config = dict(
    num_hidden_layers=11,
    hidden_size=256,
    n_experts=12,
    experts_per_token=2,
    d_expert=320,
    d_shared_expert=0,
    hidden_act='swiglu',
    moe_layers=[1, 3, 5, 7, 9],
    router_score='softmax',
    normalize_top_k=True,
    routed_scale=1.41,
    balance_loss=0.00598,
    balance_bias=False,
    init_std_router=0.0218,
    lr_router=0.000714,
    vocab_size=29924,
    norm='rmsnorm',
    norm_eps=1e-06,
    tie_word_embeddings='early',
    optimizer='adam_hyperball',
    learning_rate=0.00494,
    beta1=0.9,
    max_grad_norm=0.5,
    batch_tokens=[32768, 65536],
    max_seq_len=768,
    train_tokens=400000000,
    max_steps=8247,
    dataset='wikipedia_en',
)
Below are experts of layer 3 (counted from 0) of a mixture-of-experts language model. Rows are named router (the router's row for the expert), gate (a neuron's input weights, with its number), up (a neuron's input weights, with its number) and show model dimensions 0-255. Each number is 128 + 32 x the weight over its row's rms, rounded and kept within 0 to 255.
After each expert's rows: "mostly gets" lists some tokens that are sent to it at least half of the time. This comes from a sample of Wikipedia text that the model never trained on.

# expert 3
router [108 102 140 138 124 130 135 111  97 152 149  97 112 153 223 111 101 146 135 134 120 215 135 142 144 167 105 191 178 174 133 101 100 168 124 113 155 119 135 109  88 145 182  62 147 112  71 113 121 123 110 132 124 134 137 113 179  90 145 126 122 112 175  93  71 174 177 173 101 121 118 100 170 139 139 141 159 131  78 131 129  81 102  93 199 133 116  84 171 196  97  90 105 112 154 133 124 166 130 155 166  64 154 154 169 136 180  90  97 122 118 135  89 112 168 157 139 187 104 164 161 144 120 171 121 139 137 143 105  83 138 118 165 153  95 130  68  82 157 185 135  87 130 127 144 132 103 132 185 139 153 113 104  87 125 108 109  97 106  97  97 131 128 124 149 160 140 107  93 153 110  97 127 179 103 153 187 164 142 135 182 117 214 171 136 136 144 134 139 153 198 119 190 104 121 138 162 133  71 149 125 159 119 137 135 190 114 108 139  90 141 114 113 150 176  88 164  99 193 138 152 116 156 138  82  61  72  64 148  87  74 155  77 164 148  88 134 100 133 152 184 115 131 169 140 130 171 133 142 106 167 181 135 169 100 136]
gate3 [169 125 139 102 132  92 122 121 173 127  79 157  80 114 168  76  82 121 111 119  96 151 178  63  98 194 143 153  92 115 155 152  98 140 138 114 111 162 155 135  76 135  82  77 118 142  86  76 121 120 117 144 105 119 108 115 166 108 130 206  80 144 108 146  74 130 144 143 126 165 135 104 157 100  89 194 158 106 172  93 152 136 142 133 136 144 158 156 161 134 154 115 154  81  76 132 160  98 156 103 175  71 154  64 101 116 131 100 152  97 128 110 100 150 157 164 121 139  64 133 153 109 129 117 144 170 195 102 167 159 126  93 125 118 162 103  84 215 122 143 137 166 140 191 110 124 153 138 113 141 153 103 100 145 149 159 126 158  92  72 141 170 139 124  94  84 174 157 123 162 148 167 146 132 144 126 150  71 101 186 135 138 182 107 106 143 165 166 121 119 112 126 181 170 103 139 171  96 173 132 169 122  66 191 140 135 166 126 100 150 164 198  75 114 136 118 170 154  97 120 102 123 173  83 120  88 139 118 146  90  73 165 126 151 121 127 126 140  63 103 121  61  88 178 126 151  58  86  99 131 133 141 167 151 130 196]
up3 [161 177 106 121  99 140 126  78 140  93 130 135  99  81 149 103 139 178 105 164 111 172 113 115 115 176 152 169 119  99 111 151 139 132 104  87 102 143 182 167 112  99 130 116 129 102 141 104  86 118  83 107 107  56 134 130 134 118 129 166 117 126 109 129 145 160 140 129  67 119 115 119 121  80 140 185  87 144 146 131 107 138 197 103 130 108 138 205 190 110 142 150 124  34  87 132 131 203 129 120 141  79 149  95 124  85 119  97 156 106 110 122 164 115 121 158 141 145  81  73 161  65 157 124  85 167 132  85 115 170 117 133 124 158 145 166 106 172 132 133 165 151 155 178  95 148 106  94 129 113 184 137 140 106  83 150 110 183 112 107 171  98 122 173  96  89 116 140 133 145 140 151 123 194  89 140 143 107 105 188 110 137 152 160 122 119 152 218 109  59  84 148 191 165 109 140 179 146 188 140 155 106 124 147 113 133 164  89 145 148 109 173 111  97 120  92 173 137 140 143  53 103 165 140  77 108 162 121 174 132  67 165  79 136 117  99 169 114  17 148 120 145  94 157  91 183 122 110 113 117 135 172 114 111 100  95]
mostly gets: " |", "-", "'", "s", " A", "S"

# expert 1
router [110 108 138 118 121 139 101 162 112  76 163 200 129 138 121 161 117 130 117  81 115 174 105 123  92 177 152  78  77 110 104 108 120 120 131 128 163 137 151 180 105 130 143 137 104  85 160 156  78  97 119 129 121 113 123 173 109 119 138 115 116 187 154  74 108 136 102 108 106 155 164 143  83 166  87 178 133  44 117 154 187 160 149 100 101 163  65 156 184 119 101 151 195 104 140 109  92  88 105  99 106 168 129 136 108 120 116 118 114 173  91 111 122 106 168 149 183 164  90 153 151  89 126 108 144 204 126 142  74 128 101 100 164 172 138 130 171 170 131 142  53  99 185  79  84 109 208 191 174 131 116 130  87 145  93 122 154 227 147  89 168 138 107 143 151 161  61  90 148 119 106 128 157 157  91 146 139 142 170  75  86 121 130  95  93 133 175 104 155 172 172 139 118 130 121 132  93 142 117 131 163 140 122  98 115 115 118 195 133 119 126 114 110 131  97 119 158 159 117 148 118 149 151 135  99 163 147  79 116 152  49 151 151 183 182 116 188 101 121 160 121 156 133 162 117 135 142 208 110  84 170 150 156 120 139 102]
gate0 [104 117 124  90 104 136  99 143  84 140 148  95 159 145 112 141 162  99 188  93  86 130 154 123 170  98 128 155 125 120  97 195 127 127 211 111 129 116 169 165 114 140 104 157 167 126 140 171 153 171 105  83 131 231 147 156 137 139 151 173 110 132 103  70 149  71 104 138 106 155 102 134 103 140  78 182 207 140 157 101  86 104 136  94 147 150 163  76 121  75 124  99 159 177 136 120 200  85  81 165  78 116 128 109 183 119 215 136 137 170 106 119 144  96 156 163 148 122  88 123 122 136 156 122  94 100 125 144  79 124 175 155 147 197 152 152 128 163 109 115 188 125 166 103 124  92 140 132 107 152 156 124 166 141 175 174 128 130 121  92 187 122 175 164 103  50 149 100 110 153 119 106  78 107 112 176 111 116  66 120 163 150 151 130 147 142  94  57 161 141 105 112 118  98 115 172  99 131 173 131  78  75 142 124 162 136 108  83 116 103 121 130 145  64 112 108  90  91 155  98 147 108  80 143 141 170 181 123  88 177 125  94 149  75 154 169 159 147  96 135 116 136 123 100 154 112 138 115  76 107 147 119 138  68 133  92]
up0 [126 135 174 110 138  95 154 137 140  90  83 125 122  86  68 211 151 118 117 104 155 146 122 145 102 106 111 112 106 123 168 115  91 144 100 151 106 129 163 152 114  98 153 116  61 161 123 170  78 119 104 117 102  85 132 142 105 139 149 137 122 159 126  99 172 154 164 129 121  86 136 137 129  61 128 144 157 159 118 152  72  65 178  48  72 121 144 138 170 155 201  96  90 153 154  97 108 148  53 130 141 117 159 152 178 115 151 202 105 107 125 137 158 171 141 160  60 183 108 115 122 209 104 134 112 107 163 116 126 101 189 183 128 142 168 100 111 113  90  99  89 106 155 153 200 119 164 123 167 143 147 128 154 135 146 159  99  93 110 112  97 150  99 177 139 123 183 162 154  96 160 176 151 102  92  89 136 156  71  99 131 105 160  72 141 166 120  71  97 173 160 172 102  73 170 103 164 145 163 152 119 148 209 114 169 164 155  97 115 180 142 108 156 119 172 107 110 168 117 153 102  80 154 109 139 149 167 169 114 135 161 131 148 106  75 170 123 104 182 151 134 106 133  94 142 168  97 155 129 144  87  87 105 116 152 137]
mostly gets: " of", " (", ")", "–", "'", "\n"

# expert 2
router [117 131 135 109  96  68 156 181 118 152  93  97 143 122 147 140 126 177 154 153  78 167  78  83 111 103 147 136 110 161 176 130 183 183 149 123 109 141 119 142  94 108 134 155  76 176  87 156 172 147 139 159 169 109 166 152  81  88 117 135  98  85  90  70 164 145 103 102 154  87 165 103 116  97 145  76 109 173 195 151 168 159 162 116 128 159 109 188  99 134 129  84 133 104 128 142  94 162 129 166 105 168 156  98 140 128 135 170 102  86 161 185 101 175 121 136 115 106  94 152 162 107 191  67 182 142 162 141 199 139 194 144  81 132 150 157 166  92  77 116 112 134 159 102 125  71 132 173 148  83 147  92 100 133 124 153 118 142 141  65 123 132 143 133  59 159 103 121  76 164 175 156  97 131 156 149  94 122 164 137  50 133 157 112 157 134 193 120  96  92  99 154 103 128 142 192 155 161 123  93  81 130 113 155 133 183 162 105 114 128  96 117 136 134 109 162 157 174 142 105 155 192 143  70  96  91 106 102 112 118 149 121 145  88 177 138 128 123 152 189 149  94 124  66 121  87  91  79 109 162 120 133  84 105 108 125]
gate3 [133 160 102  81  78 179 132 146 152 181 119 118 106  58 171 178 125 137  89 118 109 138 203  80 110 163 142 105  99 130 129 180  94 115  92 125 108 115 162  95 126  99 171 171  96  93 111 147 105 152 127  97 117 105  99 160 143 113  98 176 108 146 123 125 193 188 149 171 136 112 126  96 137 143  95 127 165  99 110 162  79 180 126 146 179 155 188 116  85  60  52 168 114 118 129 141 151 152  45 167 125 103  54 138 103 174 167 182 140 103 110 133 156 100 146 164 122  81 111 136 136 182  77 175 130 168  76  77  93 124 205 122 108 134 131 167 119 129 123 115 153 117 156  71 171 103 104 163 128 178 124 114 140  68 138 166 185 120 105 127 164 160 126  83 142 119 158 174 127 148 133 120 112 107 151 174 120 128 139 139 123 174  89 151 164 160  96 131 130 106 101 123 121 132  61 165 144 117 152 213 108 181 133 168  79 175 112 135  94 179 137 141 165 153 172 131 125 120 167 123 168 117 131 154 158 152 169 141 127 137 164 158 203  78  88 126 123 119 135 115 135 153 127 127  98 120 182 150 128 105 146 118 119 189 102  96]
up3 [ 92 115 153  92 139  47 138 114 115 113 153  86 161 140 151  79 139 161 186 195 168 197 114 186 104 118 122 117 125 192 156 139 122 151 114 119 143 137 111 104 128 147 129 110 111 119 136  81 120 171 103 117 140 114 130 127 203  99 153 132 100 165 125 171 122 134 172 126 191 158 116 121 102 190 139  99 122 118  72  45  37  45 112  96 111 133 124  95 127 131 118 135 212  67  68  92 121 110 134 108  55 119 162 133 125 140 127 149 122 134 166 164 176 124 164  96 131 168 150  81  83 162 103 168 100  97 106 121  84  75 119 213 106 138 102 145 139 166 208 136 125 130 160 111 112 134 143 118  94 178 123 160 103 122 161 193 127 122 137 176 126 102  96 138 112 193 192 103 128 167 146 152 117 175 106 118 112 170 163 129 133 124 130 183 154 148 128 141 164 174 124 129 104 153 108 141 175 143 112 100 139 108  72 186 159 124  92 102  98 139 114 100 140 132  42 117 133 168 131 143 138 155 135 161 142 108 113 183 122 161  61 134  97  88 150 116 125 129 125 141 125 148 106 124 142 113 191 107 148 174 114 126 167 108 100 145]
mostly gets: "5", "7", "4", "6", "8", "9"

# expert 11
router [140 153 129 117 158  81 120 127 126  95  98 167 130  92 156  82 169 123 164 108 159 158 189  90 169  78 111 129 111 135  82 198 120  96 178 164 169 140 120 160 128  89 117 124 116  83 147 184 132 126 197  45 161 166  92 161 165 174 150 100 132 107 132 158 145 111 128 145 137 126 122 153 131 129 141 177 154 140 141  91  68 151 104 186 151 112 125 143 144 116 185 144 108  88 103 103  96 177 149  58  88 138 153  68  49 174 119 123 159 134 128  93 173 124  89 118 147 120 126 165  90 114 111  97 139 161 151 155 107  79  77 113 130 127 176  63 135 114 159 135 160  88 158  61  79 176 139 141  67 137  98 162 124 135 140  96 103 104 150 104 171 148 120 159 110  86  93 136 109  78  90 168 130 148 134 123  96 102  86 189 175 115  89 173 125  90 155 133 108 148 170 113 127 148 135 139 109 152 110 146 163 110 173  78 139  70  97  70 156 104 103  86 138 160 103 178 114 142 113 113 125 106 124  74 141 148 122 156 144 134  47 109 170 108 148  85 148  53 110 156 125 122  93 141 180 145 129  94  89 159 145  76 133 101 135 190]
gate0 [ 68 118 120 175 127 102 112 103 153  92 139 103 129 129 193 123 182 187 105  69 108 117 114  99  92  97 109  71 124 104 158 121 187 132  96 143 168 112 100 180 112  82 142 118  74  96 152  95  94 124  84  94 108 162 136 139  86 111 118 114 133 137 137 176 149 157 144 152 126 134  70 178 118 117 195 129 144  81 128 140 114 165 140 175 139  96 155  83  50  94 178 145 126 107 103  90 114 206 139  91 123 137 113 123 124 186 117 108  89 139 130 102 185 117 136 132 104 134 137  76 153 156 129  68 114  92 105 137 107 136 170 137 177  81  85 129 143  59  86 128 156 159 178 147 121 142 135  92  86  79  85  95 128 151 107 125 155 167 140 175 115  96 148  91 134 161 121 153  60 104  69 102 151  94  71 130 155  85  96  77 128 153 173 124 144  75 124 101  98 189 117 179 144 131 124 145 166 163 139  96  92 162 131  96 165 172 166 162 164 161 166  91 158 135 119 112 119 189  49 194  87 161  90 115 161 100 111 108 176 126 156 160 114 144  91  98 147 150 152 109 123 123 100  78  81 158 127 121 106 165 109 120 124 132 175 146]
up0 [132 131 120 145 113  71 169 162  81 117 167 139 148 105 165 159 116 170 146  66 126 124 178 116 133  99  96  86 154 115 147 152 130 169 105 134 121  76 103 127 203  73 174 133 161 137 148  98  65  84  66  93 178 110 120 141 124  70  98 140 121  55  93 114 137 152  87 186  99 105 118 101  82 125  92 111  81 147 149 171 147 136 154  97  85 208 152 135 112 135 139 176 147  70 111 149 162 182 118 151 157 131 120  99 171 184 140 171 109 155 112 129 192 113 122 149 185 101 121 136 123 108 126 104 131 149 138 127 162 129 107 144 179 103 153 131 180 105 142 130 124 128 166 120  85 194 145  67 131 154  73 156 149  70  98 131 175 115 132 126 127 156 132  86 120 123 118 118  77 166  65 101  76 139 114 125 134 108 139 115 137 180 147 130 109  78 156  23 126 136 165  95 137 190 150  99 118 170 152 108 106 121  86 127 118 139  89 165 125 162 171 112 126 146 106  96 120 175  79 180 101 117  81 138 186 114 181 113 191  99 112 147 140 159 126 172  94 121 161 132 104  77 123 127  79  90 137 131 138 152 155  88  95  85 171 147]
mostly gets: "\n", " and", " (", " was", "==", " –"

# expert 5
router [161  76 148 121 117 122  48 111  92 122 185 134 113 148 152 167  90 140  84 116 187 140 117  77 115  79 120 155 148 148 159  54 160 127  94 145 105 127 133  88 141  96 121 169  89 142 136  78 150 172  90 168 167 147 110 101  92 180  83 156 163 131 121 127 158 113 130 147  55 150 171 180 135 136 122  75  42 112  81 110 151  73 110  84 152  83  78 132 150  96 185 136 100 146 104  99 139 185 135 111 119 109  87 187 169 139 121 131 170 144  98  84 118 126 146 183 110  97 133 121 162 102 128  98 150  68 161  80 127 126  61 100 104 134 138 107  79 101 170 120 145 179 130 149 167 158  83 148 116 146 139 142 173 100 141 118 127 132 150 120 166 115 126 131 134 138 151 129 142 128 113  97 151 118 158 139  96 110 176 134 184  88  99 147 112  98  61  85 125 147 134 115 137 103 185 138  85 132 136 139 126 158  84 118 129 122 113  85 102  86  91  75 163  64 128 139 152 113  80 100 163 179  89 127 148 143 125 187  61 213 134  85  96 117  98 178 127 126 151  75 153 105 105 166 126 120 124 115 167 135  53 110 174 110 172 123]
gate3 [169 168 140 174 166  93  82  71 154 149 169  98 113  92  87 137 132 104  95 133  73 143 101 144  95 175 112 119 171 136 141 157 174 100 158 175 149 127 107  88 177  85  93  77 159 114 106 172 112 139  71  79 129  96 140 154 132 123  83 112 122 157 137 132 123 147 122 132  50 152  97 178 179 129 137 127 104 175  95  93  70 139 132 154 129 122 146 154 122 109 163  89 140 132 138 115 107 105 105 167 143  90 147 182 149 128  97  97 130 159  87 109 169 158 115 150 132 117  70 140 164  84 104 135 106 107 147  80 171 171  93 108 147  69 184 177 143 149 155 107 120 189 129 116  97 109 135 132 153 185 110  88  90  69  55 146 119 164 125 148 131 120 116 163 116  55 136  98 122 109  81 126 196 100 164  78 114 167  99 114 101 121 112  95 139 142 135  60  43  67 125 141 127 119 164  94 143 163 163 107  58 128 134 197 133 119 134 144 167 151 171 120 113  41  88 146 113 121 101 153 117 125  90 139 167 160 169 105 101 141 113  95 140 179 118 177  99 110 182 160 151 111  83 116 164 119 143 123  95  85 143 184 141 155 131 131]
up3 [100 128 111 124 152 113 111  74  96 142 113 184 111 133  54 132  72 166  81 200 113  98 173  89 213  76 166 148 149 119 128 106 101 105 180 102 142 118 125 145 112 138 142 165  88 144 115 118  94 178  99 104 132 147 132 158 162  98 119 125  93 113  95 160 181 101  68 108 147 139 160  63  80  81  99 215 163 121 120 118  78 114 122  65 101 117 145  97 167 143 136 121 112 115  91 143 186  53 121 103  98 131  60 137 122  56  75 140 138 103 186 101 125  87 134  91 204 175 134 100 159 178  96 100 157 146 118 164 113 124 159 115  88 136  86 103 127  85 149 135 181  87 128 141 131 151  80 134 134 117 159 112 121 128 147 167 169  99  85 118 127 115 170 112 166 141 132 131  55 135 141 131 117 159  59 147 129 129 101 146 167 120 144 126 176 126 149 136 114 149 154 158 179 134 118 127 189 139  80 140 146  90 128 115 139 173 165  80 103 150 164 202  70 119 144 138 124 138  97 157 120 113 143 122 149 112  87 164 110 141 147 165 152 129 160 112 147 151 141 197  86 159 152 136 149  89 117 172 138 174 120 132  82 155  68 117]
mostly gets: "0", "9", " but", " it", " this", " they"

# expert 6
router [153 106  82  92 104 159 108  57 143 134 169 143 117  80  94  76 147 145 110  96 109 130 179 137 124 184 154  90 129 183 163 109 130 116 157  94 179  94 139 134 100 145  97 106 172 160 128 165 144 147  76 111 163 156 184  83 130  94 119 173 111 107 185 137 122 101 144 119 157 156  95 125 111 175 141 142 189 107 157 143 100 142 182 151 110 100  97  56 135 145  80 142 139 149 136 145 118 132 137 154 183 119  85  90  80 142 151 123  94 141  98  76 187  86 115 102 123 116 158 185 127 160  60 130 143 125 102 158  98 158 105 153 109 135 105 155  89 156 157 101 158  98  78 150 142 124 168 106 125  74  99  83 164 158  87 127 142 103 138  91 168 114 183 129 158 108 198 181 133  64 127 161 176 194  98 155 194 118  79 125 107 127 124 150 159  66  84 117 113  61  80 142 157 113 163  66 119 152 155  95 128  94 111 160 106 134 128 150 103  92 165 137  61  72 123 154 131 119 124  92 171 151 137 108 136  70 141 123 121 112 144  49 165 149 133 111 140 155  99 151 136 151  94 146 172 161 110  80 113 141 104 117 131 179  62 158]
gate0 [114 159  97 115 176  68 189 129  99 114 160 131 148  67 151 105 130 108 110 112 108 165 143 140 191 152 143 130 113 127 148 124  63 155 100 106  98 152 153 162 190 159 168 146 131 159 109 129 171 129 122  92 160 123  93  65 172  99  33 161 112 114 107  96 139 140 105 153 150 107  86 146 135 128 142 124 102  81 184 149  91 101 155 100 125 116 155 141 132 110 132  82 147 155 112 106 142  95 128 144 139 128 120 122  98  83 117 188 101 121 109 140 118 153 105 131 152 113  65 126  81 120 126 110 110 119 106 108 138 134  92  82  76 115 108 115  67  62  58 148 150 132  73 156 207 121 133 118 125 113 150  89 172 161 146 213  87 147 130  88 101  99 147 106  62  74 120 139 139 110 161 109 127 157 192 144 110  71  83 187  82 113 162  83 183  92 149 123  86 156 103 134 120 130 111 157 111 118 130  69 156 117 126 223  91  97 120 133 141  98  96  99  79 109 104 131  97 162 160  92 116 159 164 108  86 130 102 117  71  86  94 166 160 128 202  97 145 150 122 130 129 174  86 180 164 157  84 129 126 100 142 177 134 176 109 130]
up0 [ 86 154 118 125 146 148 123 110 142 121 105  98 184 148 169 136 162 179 132 114 172 100 138 103 131 169 115  86 100  69 140 129 197 115  98  89  99  46 141 106  44  89 143 111 142 143 130 127 101 131 158  74 110  91 125 121 138 152 130 150 125 113 123 122 103 159 122 153  61 148 124 106 112 134  82 148 116 142 133 132 133 149 127 126 100 118 133 194  87 163 139 126 132 138 103 118 112 175 102  75 126 126 191  92 151 167 141 108 142 115 127  92 156 137 133 179 145 100  74 131 170 146 134 140 205 177 114 108  99 203 172 125 162 110 108 107 153 128 114 131 122 175 100 191 109 167 139 149 130 140 116 115 144 151 118  58 118 108 123  97 126 202 162 105 164 115 114 169 112 115 122 125 171 127 153 146  77  73 118 113 142  97 119 136  68 180 147 175 178 119 139 136  93  89 137  95 163 114  67  80  70 110  66 103 151 171 125  99  98  91 150 116 128 127 169  70 206 130 169 197  88 120 150  52 137 138 126 185 131 166 146 130 126 132 173 137 162 152  96  64 173 113 135  91  82 185 130  81  55  98 172 131 150 174 134 119]
mostly gets: "-", "|", "2", "==", "===", "S"

# expert 9
router [ 95 126 115 171 136 152  99 101 126 162  71 105 175 149  94 138 136 179 127 155 132 112 143  97  87 115 131 172  76 125  69 139 119 153  73 169 102 155 167 114 143 127 158  53 102 177 192 105  88 150  98 149 136 139 119 146 139 116  76  74 120 155 179  94 160 161 164  98 175 148 114 173 152 123 111 121  68 115 149  67  75 116 139 153 120  64 111 154 176 175 148 115 133 152 168 101 125 110 140 148 118 134  94 136 156  90 119 116  95 112  95 146 109 102 100 121 103 152 175 139 103 158 101 198 163 157 123 102  92 169 122 152 147  47  70 106 144 100 100 148 117 124 119 160  88 133 107 124 120  97 164 165 173 125 141 152 108  94 195 155  95 184 112 167 135 103  90 106  77  61 174 120  91 149 127  56  70 144 139  79 159 147 133 132  78 177 191 162 126 114  80 111 163 179 114  63 114 119 161 132 165 166 153 159 166 149 155 136 142 132 153 117 103 132 120 176 146 137 161 149  90  81 104 151 117 175 171 124 125  78 147 153 185 180 114 170 132  96  90 104 112 141 125  96 103 134 175  79 137 139 182 110 110 163 102 154]
gate0 [ 80 133 118 127  98 163  96  92 108 127 114 110 128 159 114 145 150 121 155 137 167 155 155 196 135  95 174 116 152 169 142 139  65 131 126 177 166 122 109 156 202  67  96 150 130 118 135 153 123 101 128 148 172  86 194 111 143 187 114 102 110 103 112  72 142 144 142  64 142 178 189 119 151 129 148 128 128 130 132 126 114  82 139 134 198 143 101  70  72 124  61 170 138 163  88 134 134 113 105  82 102 133 147 122 104 114 119 130 130 146 160  65  78  80  93 164  90 107 158 190 134  84  94 145 136 201 140  96 115 174 142  89  94 135 142 105 132  80  87 122 133 145 191 163 157 139 149 141 135 138 127 173 104 155  51 184 141 143  77 120 147 149 110 134 111 145 142  80 102 105 177 155  71 153 141 142 104 125 138 167  83 162 197 175 151 107  78 108 147 141 153 195  86 153 127 165 120 134 172 124 193  97 109 155 198  67  86 149  80 149  96 122 144  86 124 166 122 117 145 114 118 149 132  79 111 109 163  94 126 145 157 106 104  99 123 144 162  96 120 121  78 130 168 155  79 182 132 127  76 185  97 148 159 130 118 121]
up0 [118 131 132 111  70 173 125 180 154 167 133 144 159 182  93 154 142 145 107 158  89 115 134 128 157  75 149 162 141 166 130 102  75 135 136 125 142 136 157 111 112 162 166 168 192 149 109 150 117 133 149  73 149 112 145  77 104 113 136  72  74  70  97  59 101 153 105  98 139 133 141 196 101 101 177 111  95  92 148 111  94 146 141 149 192  73  95 140 127 117 159 198  86 118 175 123 131 171  78 105 149  78 192 132 159 170 152 155 156 147 125 153  75  80 131 122  86 130 114  79 130 137 113 171  55 140 139  66 127 136 123 181  97  94 148 134 203  86 144 147 158 120 117 147 132 154 114  90 137 109 105 147 156  77 133 130  96 132 115 132 131 214  74 132 110 124 154 147 138 111 159 132  82 116 169 156 124 143 152 119  72 197 163  91 136 147 145  72 135 133 152 156 118 115 170 165 144 117 166 143 181 159 103 184 149 116 115 148 112 158 167 140  88 181 150 155  95 112 153 130  85  98 155 172 139 136 160  82 172 130  80  97 121 141 166 105 119 107 135 121 131 194 188 143 172 153 163 132 149 179 151 187 129 164 168 158]
mostly gets: ".", ",", " and", "3", " to", " \""

# expert 8
router [172 157 159 153 151 163 136 169 181  93 102 104 146  93  39 127 160  81 161 170 165 114  81 164 139  87 122 141 159 120 151 134 128 206 162 108 184 165 187 117 101 179 114 109 147  76 120 163  56 113 158  77 104  98  55 133 146 122 116 178 144  93  78 188 144 163 166 138 148 106 128 178 193 124 116  76 182 137 177 122 126 146 103  89  77 106 155 190 135  75 122  86 123 112 103 128 210  94  98  73 137 156  76 141 166 160  95 126 132 133 156 153 125 156 193 116  99 152 123 143 112  70 158 146  69 149 164 185 162 129 106 111 136 124 174 123 156 131  47 159 100 149  65 134 141  67 155 128 127 111 154 124 122 129 111 112 162 101 106 127 120  97 134 113 146 145 164 148 121 123 110 125 131 115 144 112 162 160 150 106 170 101 173  73 146 125 123 136 122 162 161 124  96 200 132 117 116 128 172 107 114 142 138 152 180  99 137 139 187 158 119 121 114 149 119  65 113 126 182 124 163 100 127 145 147 179 138 117 132 122 132  93 120 157 111 146  91  90 109 143 116 103 176 102 137 116 117 146  86 155  92 156 149  75 158  65]
gate0 [112 129 154 167 128  95  87 166 123 120  80 166 152 109 128 129 200  85 116 156 125 161  90  99 142  94  84 101 115 125 100 157 150 146 142  99 136 117 181 127 170  94 119 120 180 145 103 139  97 122 107  96 161 111 102 181 149 126  98 157 129 163 139 163 134 144 116 205 146  81 128 105 121 113 113 128 132 105 114 161  90 139 112 135  83 132  75 116 134 121 127  71 105 149  76  93 125 144 113  71 141 110 123 130  97 143  83  98 142 176 202 124 119 134 159 154 113 138 172  66 184 138 108  98 132 172 148 182 106 116 125 120 146 126 151 137 117 123 134 172  93 153 130 187 102 135 168 145 112 113  89 162 106 144  80 137 145 128  74 158 137 171  85 164  61  70 138 135 178 137  96 112 197  49 151  94 108  80 104  80 104 123 174 114 150 159 118  95 140 149 120 128 157 113 151 139 117 134 127 106 161 179  94 108 147 127  91 127 113 101 131  50 188 104  94 201 165 168 100 130 150 128 141  81 127 127  93 142  50  98 105 112 167  80 114  86 186  87  92 110 136  55 149 164  81  60 147  96 129 103  22 174 114 143 147 141]
up0 [116 114 150 158 122 119 126 149 129 149 113 109 177 121  84 112 136 121 139  86 123 161  71 163 137  74 104  98 118  96 195 136 151 136  81 112 141 151 149 131 148 109 136 140 106  82 181 152 120 139  76 159 173  79  60 164 130 139 106 153 105 166  98 154  82  67 180 178 166 104 144 185 124 153  83 185 150 112 184 174  79 133 107 162 136 125  57 108 136  98 141 117 178 160  92 102 181  73 144 124 118 103 105 143 164  73 164 150 119 125 179 135 133 174 122 140  86 136 123 121 153 126 106 105  40 146 143 132 134 159 178 165 175  95  91 123 173 114  97 157 105 193 167 187 108 114 133  92 140 102 129 201  77 172 153 114 186 124  92 169 166 127 128 178 112  98 139 101 134  72 187  80 131  90 155 122 102 120 104 171 157 120 126 177 146  87 181 125 119 126 146 166 128 172 149 154 145 143 152 113 126  77 132 120 144 133 192 179 128 163  87  65  71 126  96 181 143 146 107 118 109 129 126 108  84  76 110 139  91  78 158 128 151 123 146 149 154 105 119 117  85 111  82 122 128  94 149 104 181 114  86 142 121  74 123 104]
mostly gets: "5", " in", ":", " for", " to", " with"

# expert 10
router [148  98 154 165 132 169 137 110 124 149 136  92 165 117  89  97 109  93 148 148  96 135 129 153 150 137  68 123  65  63 143 155  60 127  93 146  52 141  81 147 148 141 173 113 133 151 133 107 140 166 110 144  93 114 118  82 194 170 156 144  66 162 175  82 107 103 193 126  93 124  56 128 117 109  91 157 152 145 154 118 159 134  78 149  78 159 149 117  88  90  95 131 159 136 179 181  83  88  93 130  92 132 110 120 130  96  87 138 158 167 192 148 118 134 131 117 184 162 125 101 154 131 119 113 144 114 135  98  99  87 156 130 106 113 162 110  73 121 192 136 109 115 111 127 142 124  83  83  96 134 195 120 126 111 208 113 143 104  88 192 110 141 124 124 136 134  86 166 136 122  97  73 102 128 175 117 119  92 169 177 150 130  64 123 158 156 102 152 107 152 105 159 124 143 112 115 176 140 113  81 103  67 146 120  76 183 140 144 191 114 147 198 143 141 142 185  94 176 139 108  89 106 126 124 156 200 163 134 164 148 137 169 163  83 160 114 136 118 195 132  67 142 113  92 140 165 108 154 165  99 159 136  95 173 152 126]
gate0 [104 190 133 194 132 127 111 120 140  74 146 119  95 163 127 150  99 124  81  98 154 159 114 136 154 120  92 154  88 152  83 119 176 106 111 176 100 149 128 115 139 118 155 127 178  86 104 128  85 148  61 106  96 149 111 109 176 149 146 130 167 106 138 133 123 127 143 123 122 111  73 126 109 128  59 107 162  92 127  93 154 113 169 139  84 106  75  77 147  91 130 150 126 156 169 118 117 169 139 105 116 113  89 154 145 121 134 194 139  98 145 121  70 159  76 127 126 139 180 135 125  77 111 129 112 157 149  76 140 151 138 121 175 144 123  79 160 176 171  68 105  59 130  74 109  91  92 133 107 133 108 112 207 203 117  94 110 150 108 113 111 123 180 110  88 132 121 149 121 115 143  89 132 118 155 108  65 117 172 121 149 120 125 121 112 180 107  69 125 174 117  80 177 105 179 169 177 151  73 136 130 172 100  66 129 156 129 117 176  64 121 160 143 164 122 129 140 164  77 136 128 145 155 157 115  85 168  80 180  95 158 140 160 183 134 161  71 186  85 150 154 165 106  73 103  80 129  99 121 183  91 194 144  84 104 136]
up0 [160 145 152 104 171 180  81 145  89  95 119 131 128 173  90  92 144 139  90  80 129  93 132  71 134 108 103  96 153 152 153 104 131 170 135 116 123 119 116 135 194 147 160 162 161 138  43 109 189 131 141 159 121  73 119 100 167 129 108 159 133 109 181 121 108 118 125 125 114 195 110 145  67 148 100 108 143 145 101  84  90  79 153 126 139 139  95 125 111 119 156 120  86 139 161 126 139 128 139  92 116  37 140 139 167 122  97 122 148 118 134 154 117 149  76 127 116 194 129 172 105 145 113 123 126 146 150 115  20 167  90  95 111 128 127 104 112 148 187 122 108 149 134  79 148 150 146 147 189 166 162  88 118  98 163 158 102  27 147 170  95  71 155 127 156 175  57 137  78  94 161 150 112 153 152  90 146 110 159 163 140 135 189  99  97 110 177 130 127 162 171 122 113 103 123 136 116 102  64 189 157 102 184 179 150 104  90 209 102 160 146 100 125 128 157 171  92  96 165 106 148 158 157  90 138 150  94 147 124 143 143 183 129 105 131 112 107 171 134 139  73 157 170 106 112 135 148 148 139 153 162 168  73  79 144 125]
mostly gets: ")", "\"", "s", "i", "ing", "in"